Experts of a small language model: vocabulary 2048, a sigmoid router.
Below are experts of layer 2 (counted from 0) of a mixture-of-experts language model. Rows are named gate (a neuron's input weights, with its number), up (a neuron's input weights, with its number) and show model dimensions 0-191. Each number is 128 + 24 x the weight over its row's rms, rounded and kept within 0 to 255.
Before each expert's rows: a language model's description of what the expert responds to. This comes from a sample of Wikipedia text that the model never trained on.

# expert 15
What it handles: Early syllables of words right after the space, like app in appreciation and apples, imp, comp, emb, ag in bagpipe, Animalia.
gate0 [ 55 163 117  99 122  75 159 116 117 103 122 149 120 105 135 109 148 130 158 141 112 141 123 126 151 147 115 144 131 124 107 150  97  87 129 121 121 125 115 106 145 132 114 131 124  89 142 107 127 125 152  98  82 161 101 103  73  69 121 138 108 100 162 141 124 124 153 118 136 114  84 137 140 142 138  98 114 123 133 125  89 163 102 109 152 107 127 133 130 140 141 127 146 125  85 105 125 108 134 145 105 148 117 136 135 119 147 128 143 128 103 161  83  97 124 148 139 131 106 146 133 122 104 167 117 142 135 108 106 124 117 104 141 103 166 167  98 150 142 159 121 115 166 121 163 173 142 131 123 147 155  81 169  98 194 105 149  84  95 121 104 115 113 110 107 107 125  98 169 118 133 101 134 118 137 116 170 130 199 141 139 177 143 139  80 153 135 105 112 158 138 113]
up0 [106 170  87 130 141  88  95 121 119 113 115 119 152 157 143 111  90 151 149 138 114 114 133 139 121 104 151 180 148 195 101 137 137 127 109 112 171 132 165 101 175  80 143 151  85  92 120 118 138 130 123 115 132 178 144 100 119 129 134 135 115 109 171 150 113 133 159 143 136 132 148 113 113  44 139 134 113 114 106 117 111 137 122 182 136  79 132 110 172 111 125 149 141 102 147 105 154 122 133 146 133 144 143 114 124 150 116 118 144 130 149  89  89  88 136 138 106  68 162 143  84 137 130 129 118 115 131 107 106 143 121 113 115 163 119 174 154 174  89 135 122 150 128 131 120 121  99 152  80 122  88 123 158 116 122 121 112 133 104 149 159 137 145 165 152 104 146 128 133 127 127 130 119 112 162 141  93 146 121 111 112 105 109 154 130 142 140 111 156  96  90 113]

# expert 50
What it handles: Consonant-heavy inner word pieces like st, f, ar, p, cur, emb in compounds and species names, e.g. spookfish, gritstone, Supercharged.
gate12 [136 100  86 127 157 120 126 165 135 153  78  84 107 139 117 143 125 101 142 124 151 148  92 111 122 110 132 142 147 119  90 112 140 160  97 125 123 105 114 108 166 170 118 158 118 159 148 119  97 132 116 112 108 126 107 159 170 163 114 160  82  86 144 115 103 130 137 130 150 114 153 104 119 132 115 136  99 110  99 155 125  99 147 145 103 104 119 144 169 112 164 118 107  84 133 122  89 138 110  98  99 116 148 138 119 104  75 140 116 134 128 156 124  90  93 104 125 159 155 136 113 134 112  84 130 202 148 143 132 142 157 135 100 148  74 151 113 125  80 149  79 129 135 131 125 112  84  66 163  94 157 124 110 135 119 147 105 136 131 111 130 119 158 119 148 142 108 140 138 158 116 116 131  86 134 118 146  84 119 103 109 173 121 134 133 104 141 142 160 127 144 155]
up12 [144 127 134 112 123 130 129  97 128 186  99  94 133 114 157 115 109 140 128  84 127 119 117 145 164 142 105 145 120 180 124 128 112 120 119 138 109 141 109 140 168 137 120 121 116  93  84 161 141 174 159 130 130 127 118 146 172  97 110 174 164 163 145  93 128 123 117 146 123 138  74 159 112 138 117 127 108 128 132 153 157 165 167 130  55 126 142  75 110 152 100 100 109 105  96 123 132 156 133 114 127 115 122 140 131 111 156 137 113 118 134 124 158  84 146 136  72 135  93 138 176  91 156 128  80 127 139  97 136 112  88 154 138 107 116  79 142 120  96 129 163  92 133 122 119 127 148 154 185 160 142 143 118 157 113 117 117 126 136 146  87 142 150 125 142  93 130  92 151 135 148 132 127 134 145  94  94 114 158 113 129 108 157 124 137 111 182 118 123 155 142 124]

# expert 20
What it handles: Table pipes, colons and semicolons in stat lists and infoboxes, plus verb endings ed, ing, ated, e.g. Stats, rated, located.
gate0 [100 110  99 131 152 129 192 101 147 123 143 111 128 139 140 168  88 130  93 113 143 166 106 124 135 137 163 159 123 168 161 163 158 161 139 182 128 155 106 132 139 169 141  54 166 162 111 134 141 135  81 125 165 162 142  88 128 123 117 100 128 189 101 127 102 146 136 132 102 117 118 140 126 111 145 106 123 124 146 111 120 130 128 146 111 102  85 109 125 108 121 133 130 111 108 154 159 102 144 127 118 154 109 124 155 125 133 120 122 150 164 125  97 117 138 141 139 135  48  90 111 102 148 130  93 162 169 112 103 138 116 105 144 105 121 110 151 149 122 113 147 112 159 165 125 103 186 153 127 147 120 139  94 149 168 120 101 131 161  93 146 122 117 102 135 178 128 155 136  94 128 118 112 124 105 113 125 125 141 121 150 123 118 125 186 150 136 120 129 130 113 135]
up0 [152 118 139 123 146 127 105 113 117 138  91 146 122 109  84 145 166 118 142 119  97 130 134 122  81 104 129 172 122 137 105  88 119 104 148 110 110 158 149 185 114 157  93 112 146 138 134 116 123 108 132  96  54 188 157 140 126 127 145 136 128 117  91 112 130 122 117 112 148 100 128 128 101  92 129 167 126 123  88 108 132 157 154  98 101 115 130 149  96 145 135 107 107 128 102 165 160 138 154 138 142 127 165 157 108 132 105 137 121 120 158 145 143 194 166 138  86 105 150 135 139 166 141  92 131 123 103 124 147 183 158 178 117 142 180 116 123 149 148 123 139 170 149 147 104 144 144 119 115 118 122 131 129 150  82 141 145 140 137 150 126 136 149 110  88 144 144 128 118 144 134 114 163 125 130 112 138  84 150 127 116 149 150 135 101 109 197 144  82 154 113 144]

# expert 49
What it handles: Prepositions following verbs, nouns or commas, such as in, of, with, by, from, about, during.
gate0 [132 151 109 104 139 136 136 109 125  62 122  94 100 122 138 147 164 166 107 113 166 139 112 141 116 127 128 136 100 134 121 172 128  77 113 115 133 131 138  78 179 107 111 155 133 127  83 127 132 119 128 138 110 111 108 164 104 119 147 148 143 169 134 127  89 112 127 115  88 120 122 163 143  93 133  88 159 102 123  77 114 126 103 131 149  83 127 136  82 164 122  96 159 112 109 143 142 135 109 141 140 141 142 164  99  92 134 114 135 154 135 162 109 149 100 156 123 123 148 134 112 141 156 155 142 130 155 133 137 194  98 104 177 136 117 102 169 117 123 134 108 153 129 108 131 121 132 146 125 135 154 126  73 139  86 151 154 169 128 113  93 122  99 120 126 151 108  99 131 153 131 155 139 153  57 104 134 144 124 119 128  77 126 110 137 115 149 177 140 114 153 112]
up0 [133 122 138  83 115  96 151 125 151 186 135 152 157 156 104 136 147 104 167 123 102 119 133 145 120 157  85  97 112 137 135 134 145 123 137 182 174 123 161 112 169 152 147 158 119 147 122 114 145 164 167 125 129 150 178 100 130 117 125 151 152 100 134 149 153 100 109 128 134 111  92 146 111 118 151 152 111 163 124 100 123 130  91 150 156  79 151  94 100 112 100 130 150 134 118 160 159 188 126 109  96 159 132 110 124 146 123 136 110 157  94 170 117 149 165 155 126 111  90 157 119 134 132 138 124 139 104 122 153 123 119  97 155 156 114 109 125 146 110 127 135  80 109 132 118 123 147 135 119 127  93 137 140 168  96 120  85 139 178 137 154 146 130 139 104 155 121 120 104 148 104 156 104 156 169 121 117 117 110 166 133 165 147  84 124 120  94  82 119  90 107 152]

# expert 21
What it handles: Inner syllables of Latinate words and proper names after de or C, such as Caritas, Citation, Emperor, decrease, Succeeded.
gate1 [123  90 150 136  97 120  98 131 159  99 123 113 128 123 144 145 111 151 173 146 119 163 116 106 143 163 106 120 161 144 127  78 130 118 111 111 177 101 196 119 182 156 139 126 139 180 168 117 155 162  95 160 124 120 169 113 136 123  65 122 123 112 163  95 154 137 121 130 114 121 164 113 115 168 156 127 197 119 130  92 121 131 138 137  58 155  97 139 135 141 135 118  99 165 136 156 104 113 104 119 117 141  95 123 117 128 114 149 147 113 152 103 123 105 126 115 149 139 114 138 164 124 157 117  99 104 113 119 149 122 138 123 111 115 133 123 161 169 129 144 124  87 119 153  81 118 148 161 133 128 118 140 108 136 151 127 105  93  99 143 129 130 131 154 101 166  76 114 133 121 140 176 159 133 140 117 172 155 146 138 125 108 157 139 108 107 166 125 131 111 127 125]
up1 [132 103 152 133 101  96 100 101 106 162 135 124 156 129 132 116 149 129  84 134 113 104 134  85 127 136 143 138 115 108 142  86 130 163 151 132  97 174 133 144 165 111 130 125 124  80 125 150 136 117 146 109 164 105 136  88 171 150 160 152 106 119  85 129 134 138 135 151 127 129  88 111 122  93  94 111  81 170  91 140 146  91 118 123 158  79 139 145 112 102 123 183 146 135 104 137 128 109 159 128  98 122 111 151 138  96 151 122 102 163 132 158 105 136 159 161 138  81  78 136  83 144 125 122 149 183 146 105 112 126 147 158 153  99 132 125  98 103 131 162 147 146 130  97 169 136 110 125 131 122 110  90 137 149  70 156 153 147 132 141 115 132 120 116 157 124 149 139 114 134 106 136 114 134 137 138 129  98 197 132 105 110 136 108 147 109 106 188 139 126 125 127]

# expert 33
What it handles: Prepositions, sentence-opening In, On, After, the after of or in, and endings like er in Upper and lower.
gate0 [133  73 105 110 141  87 152  98 123 159 134  79 127 135 141 132 180 138 123 138 117 124 109 139 142 128 113  85 147 104 144 190 119 152 141 116 133 135 114 134 155  83 116 133 107 113 121  99 162 117 106 157  96 136 112 164 135 111 128 139 160 135 135  87  96 115 115  96 142 123 160  88 136 115 145 164 115 153 104 113 126 139 116 109 147 111 164 146  84 187  99 103 162 126 107 143 118 148 144 128 145 148  92 141  93 116 152 134 114 109 131 167 145 113  93 114 154  83 184 102 141 129 148 114 132 125 160 167 108  66 122 144  93 130 127 153 115 165 122  93 131 138 123 154 109 196 120 169 124  84  97 136  89 113 140 160 124 131 103 154 107 130 113 147 109 112 118 116  91  97 145 127 140 103 114 137 150 156 145 111 162 136 150 166 153 118 127 152 115 122 132 126]
up0 [128 116 119 115 116 111 102 125 150 164 102 123 133 140  82 175 118 145 101 100 106 126  69 147 121 136 122 106  83 120 119 114 129 116 124 142 143  96 127 134 149 134 152 146 141 118 139 123 141 177 175 158 105 155 133 131 126 186  86 100 128 126 114 162 140 137 168 124 128 154 125 113  76 118  84 103 160 102 157 100 119 112 188 140 151 112 112 138 148 115 163 116 141 108 146 130 128 112 175 120 105  90 150 119 120 136 130 131 147 116 119 107 107 135 134 143 137 126  89 182 113 154 137 131 138  79 160 150 156 123 118 142 117 136 184 123 146 134  94 128  91 128 104 120 103 161 117 150 134 103 122 138 133 187 102 167 147 131 117 116 111 123 111 130  99 119 121 124 114 153 117 116 103 118 138 174 154 135 131 120 157 184 125  90 102 189 114 136  91 151 127  69]

# expert 54
What it handles: Digit tokens in years, coordinates, statistics and table cells, such as 19 in 1973, minutes in coordinates, and opening parentheses.
gate0 [103 118 177 120 183 109 123 118 126 136 170  98 173 163 133 106 146 128  94 117 149 105 125 120 182 144 126 130  90 112 135 145 129 112  95 169 128 126 161 122 125 167 140 156 119  76 184  88 135 168 158 121 131  79 159 119 145 156 113  84 185 139 106  98 117 170 110 130 118 119 147 153 120 118 128 113 123 123  85 160 109 148 119  94 156 132 114 133  93 121 144 143 145 160 116 130 136 126 131 127 146 104 129  97 139 145 123 134 115 114 122 143 137 125  91 153 152 152 132 144  97 126 171  99 132 147 110 110 135 118 130 194 140 138 152 119 127 138 117 152 108 152 126 117 131 128 104  93 103 139 111 145  94 135 131 140 112 143 147 149 115 154 110  95 193 177 153 157 125 124 101 177 134 112  83 119 148 168 157 116 134 173 148 139 114 126 129 109 118 133  91 151]
up0 [139 110 112 110 116 173 132 121 155 173 126 150  73 128 145 144 119 132 150  97  91 137 133 151 127 116 111 153 165 130  87 129 121 152 151  97 120 116 100 101  82 146 165  67 130 172  88 119 134 129 112 133 128 158 101 185  98 129 145 138 154 133 104 135 115 124 111 115 145 121 140 140 126 144 120 151 115 134 157 127 120 132 145 132 157 147 166 112 132 141 100 143 114 143 126 159 156 113 159 150 127 122 143 181 112 113 117  75 103 105 121 112 138 103 131 128 117 117 124 125 166 137 128 156 140 129 177 114 134 136 133  83  76 129 112 116 119 152 131 120 149  86 133 123 110 159 112 140  98 133 149 108 111 158 123 116 130 160 116 158 124 153 163 121  74  62  87  81 139 105 163 138 135 176 136 122 110 153  90 157 166 125  63  99 127 137 124 149  93 120 144 117]

# expert 53
What it handles: Final digits of years after 19 or 18 and full recent years like 2015 or 2022, plus percent signs and country-name endings.
gate0 [128 151 167 142 153 126 162 107 105 140 132 129 156 129 113 114 122 131  92 139 132 150 113 141 120 106 188 102 159 134 164 166 111  84 103 149 125  90 125 124 132 128 186 161 153 176 140  97 137  99 134 130 129 108 132  78 140 143 154 175 173 146 113 114 134 140 113 154 110 121 168 132 110 125 122 154 137 134 142 136 125 108 111 119 142  84 108 157 127 117 110 162 122 162 137 111 104  91 124 158 129 114  81 157 123 141 158 139 154 146 142  99  87 147 144 167 128 130 119 141 164 111 120 132 135 121 148 132 112 118 179 190 117 137 144  87 104 164 113 159 117 140 123 181 140 127 125 105 128 136 133 142 104 178 104  90 114 133 176 143  80 130 140 142  94 156 123 147 119 131  96 117 100 102 136 156 169 123 120  89 101 134 176  82 140 114 128 154 105 116 119 121]
up0 [135  81 138 123 193 120 163 141 149 137 104 138 151 133 157  99 132 115  96 103  97 157 147  97 147 158 147 112  87 143 114 120 112 152 123 119 103 108 100 122 149 124 186 166 148 103 137  98 131 183 119 126 135 124 171 145 121 112 140 139 141 166  98 131 124 134 112 117 118 135 171 127 165 146 105 104 145 127 123 106 133 110  95 109 166 116 112 130 147 113  91 154  87 138 148  74 148 122 129 161 134 121 129 169 129 115 124 117 102 109 122  96 121 149  83 164 165 119 102 123 151 125 104 118 134 134 159 125 122 100 112 136 146 131  92  94 158 128 133 128 124 158 142 138 113 118 170 179 110 122 103 111 153 142  88 172 117 115 106 155  53 126 128 119 165 154 156 128 137 133 138 182 133 151 110 165 139 144 121 156 159 183 114 113 154 141 127 149 110 100 107 116]

# expert 44
What it handles: The preposition in and In, including buy-ins, plus during and month names in date table cells like January 2001.
gate0 [138 139 146 168  86 124 165 150 126 159 127 138 113 129 130 123 140 127 149 162 111 118  99 112  92 151 154 108 128 148 141 157 148 190 118 126 116 118 126 139 102 126 197 161 115 134 126  81 129 147 144 125  98 142  80  90 112 113 113 146 145 151 156 144 135 138 110  68 108 114 164  67 117 112 146 116 128 104 111  99  97 128 153 117 130 168 135 126 124 149 155 103 158 113 123 137 155 167 158 125 128  78 118 113  94 151 146 142 106 131 116 139  88 128 132 158  91 105 148 124  72 184 119 122 124 161 194 152 135  76 127 110 158 137 175 144 110 179 134 163 117 112  96 115 133 142 148 152 151 161 138 148 123 114 105 161 104 112 124 126  91 143 130 138 128 128  98 136 150 129 145 139 139  96 127 114 154 136 124 122 159  83 153 138 150 128 149 119 139 118 110 118]
up0 [ 98 112 160 148  95 119 183 153 128 110 108 151 180  93 132 103 134 122 123 162 107 136 107 118 161 134 124 146 165 146 136 125  81 178 108 151 164 139 101 127 155 151 112 139 123 143 126 112 163 112 112 132 133 126 144 109 108 111 147 134 108 161 116 116 126 154 131 128 157 109 160 105 113  96 132 168 132 126 131 146 131  93 118 135 111  93 113 114 105  69 137 128 147 131 120 131 149 177 138 117  74 141 103  69 166 132 157 152 158 116 128  64 153 114  94 109 120 110 132 135 122 126 162 158 102  90 156 138 142 136 119 105  96 143 106 131 122 137 125 120 119 148  94 173 152 147 133 119 113  93 125 133 102  85 156 160 120 121 161 119 121 123 147 159  91 137 117 141 142 129 123 105 150 126 196 132 152 105 161  91 183  88 150 121 158 119 121 136 143 109 146 172]

# expert 40
What it handles: Verb endings ed, ing and participles, plus following prepositions, such as imprison-ing, control-ling, un-able, perform-ed, used.
gate0 [107 117 154 104 103 117 102 149  95 116 144 105 120 136  72 129  87 136  99 156 151 123  80 112 135 134 180 127 157 167 137 101 122 149 128  98  90  77 119 104 111 150 116 169 138 117 115 143 124 117  96 107 123 155 131 117 133 100 166 127 126 170 127 107 141 161 143 143 166 140 100 114  82 125  93 173 164  88 140 154 139 119 134 145 114  83 121  98 150 105 105  96 107  98 122 152 121 131 156 132  92 161 166 114 124  71 131 122 133 168 141 155 144 143 163  90 140 134 121 158 152 132 124 122 135  98 157 130 113 134  94 102 106 102 117 107 107 149 143 135 111 173 140 141 130 107 100 155 162 159 142 171 175  99 144 162 114 102  95 142 133 105 139 156 132 184 131 146 118 119 161 107 132 126 128  97 119 101 121 133  81 141 105 140 137 114 131 116  99 144 122 130]
up0 [126  80 137  97 157 135 140 137 133 145 133 132 131 129 128 176 110 107 136 137 155 136 121 165 169 110  92 131  89 125 150 130 144 107  88 158  57 113 143 191 110 109  95 132 134  99 114 124 135 119 113 114 151 122 147 173 121 120 162 125 131 137 144 161  89 133 161  91 124  88 135 128 112  85 125 127 155 162 142 103 146 161 112 120  92 156 111 149 116 114 167 121 155 104 127 152 167 163 155 125 127 151  99 140 132 203  91 129 117 137 108  97  90 145 131 179 137 130 129 101 115  99 110 112 130 151 148 126 140 108 142 109 122 155 100 115 146 145 107 150 141  86 115 120 136 134 193 151 156 127 138  74 164  86 126 120 147 145 104 126 106 143 133 121 132  80 157 126  88 158 133 157 129 118 180  92 134 118 119 114 124 125 128 102 122 123 107 141 126 123 119 115]

# expert 17
What it handles: Pieces of proper names, especially places and surnames, such as -ville, -shire, -ford, -ton, York, and two-digit year endings after 18 or 19.
gate0 [144 133 121 140 144 109 131 101 129  94 161 136 114 173 110 116  96 181 143 135 147 176 106 106 143 102 120 155 160 111 119 125 107 164 110 160 109 147 150 120  95 109 122 116 164 106 101 154 149 111 108 128 176 110 136 133 167  95 107 116 125 169 113  86 159 142 147  90  89  97  97 103 147 150 136 131 116 155 123 145 136 115 107 130 138  80 136 156 127 160 159 123 143 154 127 132  81 111  91  85  93 153 171 102 153 128 162 112  82 157 147 111 110  80 109 179  97 113  89 177 115 106 131 158  81 100 119 138 177 158 117 154 140 113 153 104 132 133 112 115 109 116 155  81 136 128 131 142 131 105 109 126 143 108 147 113 121 106 147 108 110 144 108 142 128 145  94  77 132 139 167 109 160 143 133 144 108 110  96 128 153 105 133 133 115 131 128 134 144 125 142 121]
up0 [120 172 141 119 140 113 133 137 103  81 100 134 158 132 134 107 141 120 122 122 117  98 134 120 142 156 107 156 156  88 176 108 120 146 128 119 147 141 115 109  69 185 159 157 121 159 128 153 129 117 119 150 172 122 135 170 122 122 166  90  93 120 110 138 116 121 131 119 154 178 117 148 106 116  82 127 114 117 138 176 101 107  98 143 129 154 146  94 112 124 114  95 146 103  70 130 153 155 141 102 113 137 162 114 181 124 140 103 106 141  97 164 127 107  97  86 143 123  88 157 152 139 124 137 102 129  98 136 162 130 133 144 153 133 149 158 145  56 113 157 143 135 122 113 109 126 113 150 124 105 107 169 158  98 122 111 103 143  99 128 145 107  99 113 129 164 157 115 148  96 130  88 125 120 157  85 103  77 102 146 126 136 124 125 113 111 139 116 165 139 120 108]

# expert 11
What it handles: Verb endings and common verbs in narrative prose after he or was, such as part-ed, remain-ed, say-ing, also, found, became.
gate1 [124  94 160 146 186 121 117 173  91 114 118  96 104 147  89 117 135 134 136 131  91 116 133 127 130 164 134 113 150 122 150 138 120 106 135 105 112 113 133 118 106 108 137 163 135 143 111 150 154  92 139 122 146 136 140 130 139 113 117  87 173 111 167 108 103 120 126 109 126 125 157 149  98 128 144 109 130 137 139 120 122 133 115 126 155 121 144 140  90 110 175 124 178 123  96 105 126 170 126  63 131 174 179 131  83 102  93 137 101 113 114 145 169 126 181 125 109 148 115 116 140 147 131 121 109 140 120 142 129 129 168  84 124 149 151 142 167 136 107 120 130 104  98 105 164 133 163 187 150 119 147 136 106 133  96 129  95 123 108 158 144 118  97 186 130 152 103 123 123 135 124  83 108 137 109 108 196  92 158 125 165 147  91 109 136 131 149 153  99 128 152 145]
up1 [137 168 128 142 144 136 124 115 139 111 114 143 125 135 120 201 136 155 139 148 166  96 108 137 149 161 163 142 151 136 143 133 114 113 139 114 143 119 149 103 135 113 101 145 116 143 134 113 173 141 129 118 147 121 161  97 127 105 116  92 152 146 176  78 101 133 119 139  80 111 110 151 155 131 143 128 168 181 129 165 107  90 124 127 161  97 149 125 104 138 104 125 131 158 124  98 160 142 113  73 112 158 144 140 107 150 142 123 149 128  83 105 157 133 149 146 119 124 132 139 123 144 195 127 113 148 132 149 126 106 113 110  73 115 130 132 180 104 166 154 125 130  95  90 127  97 134 142 103 100 198 116 112 149 109 160 145 129 121 104 149 150  79 150 158  93 116  96 167 143 171 144  92 109 124 139 141 107 112 108 155 121 114 108 108 119 159 111 145 118 139 114]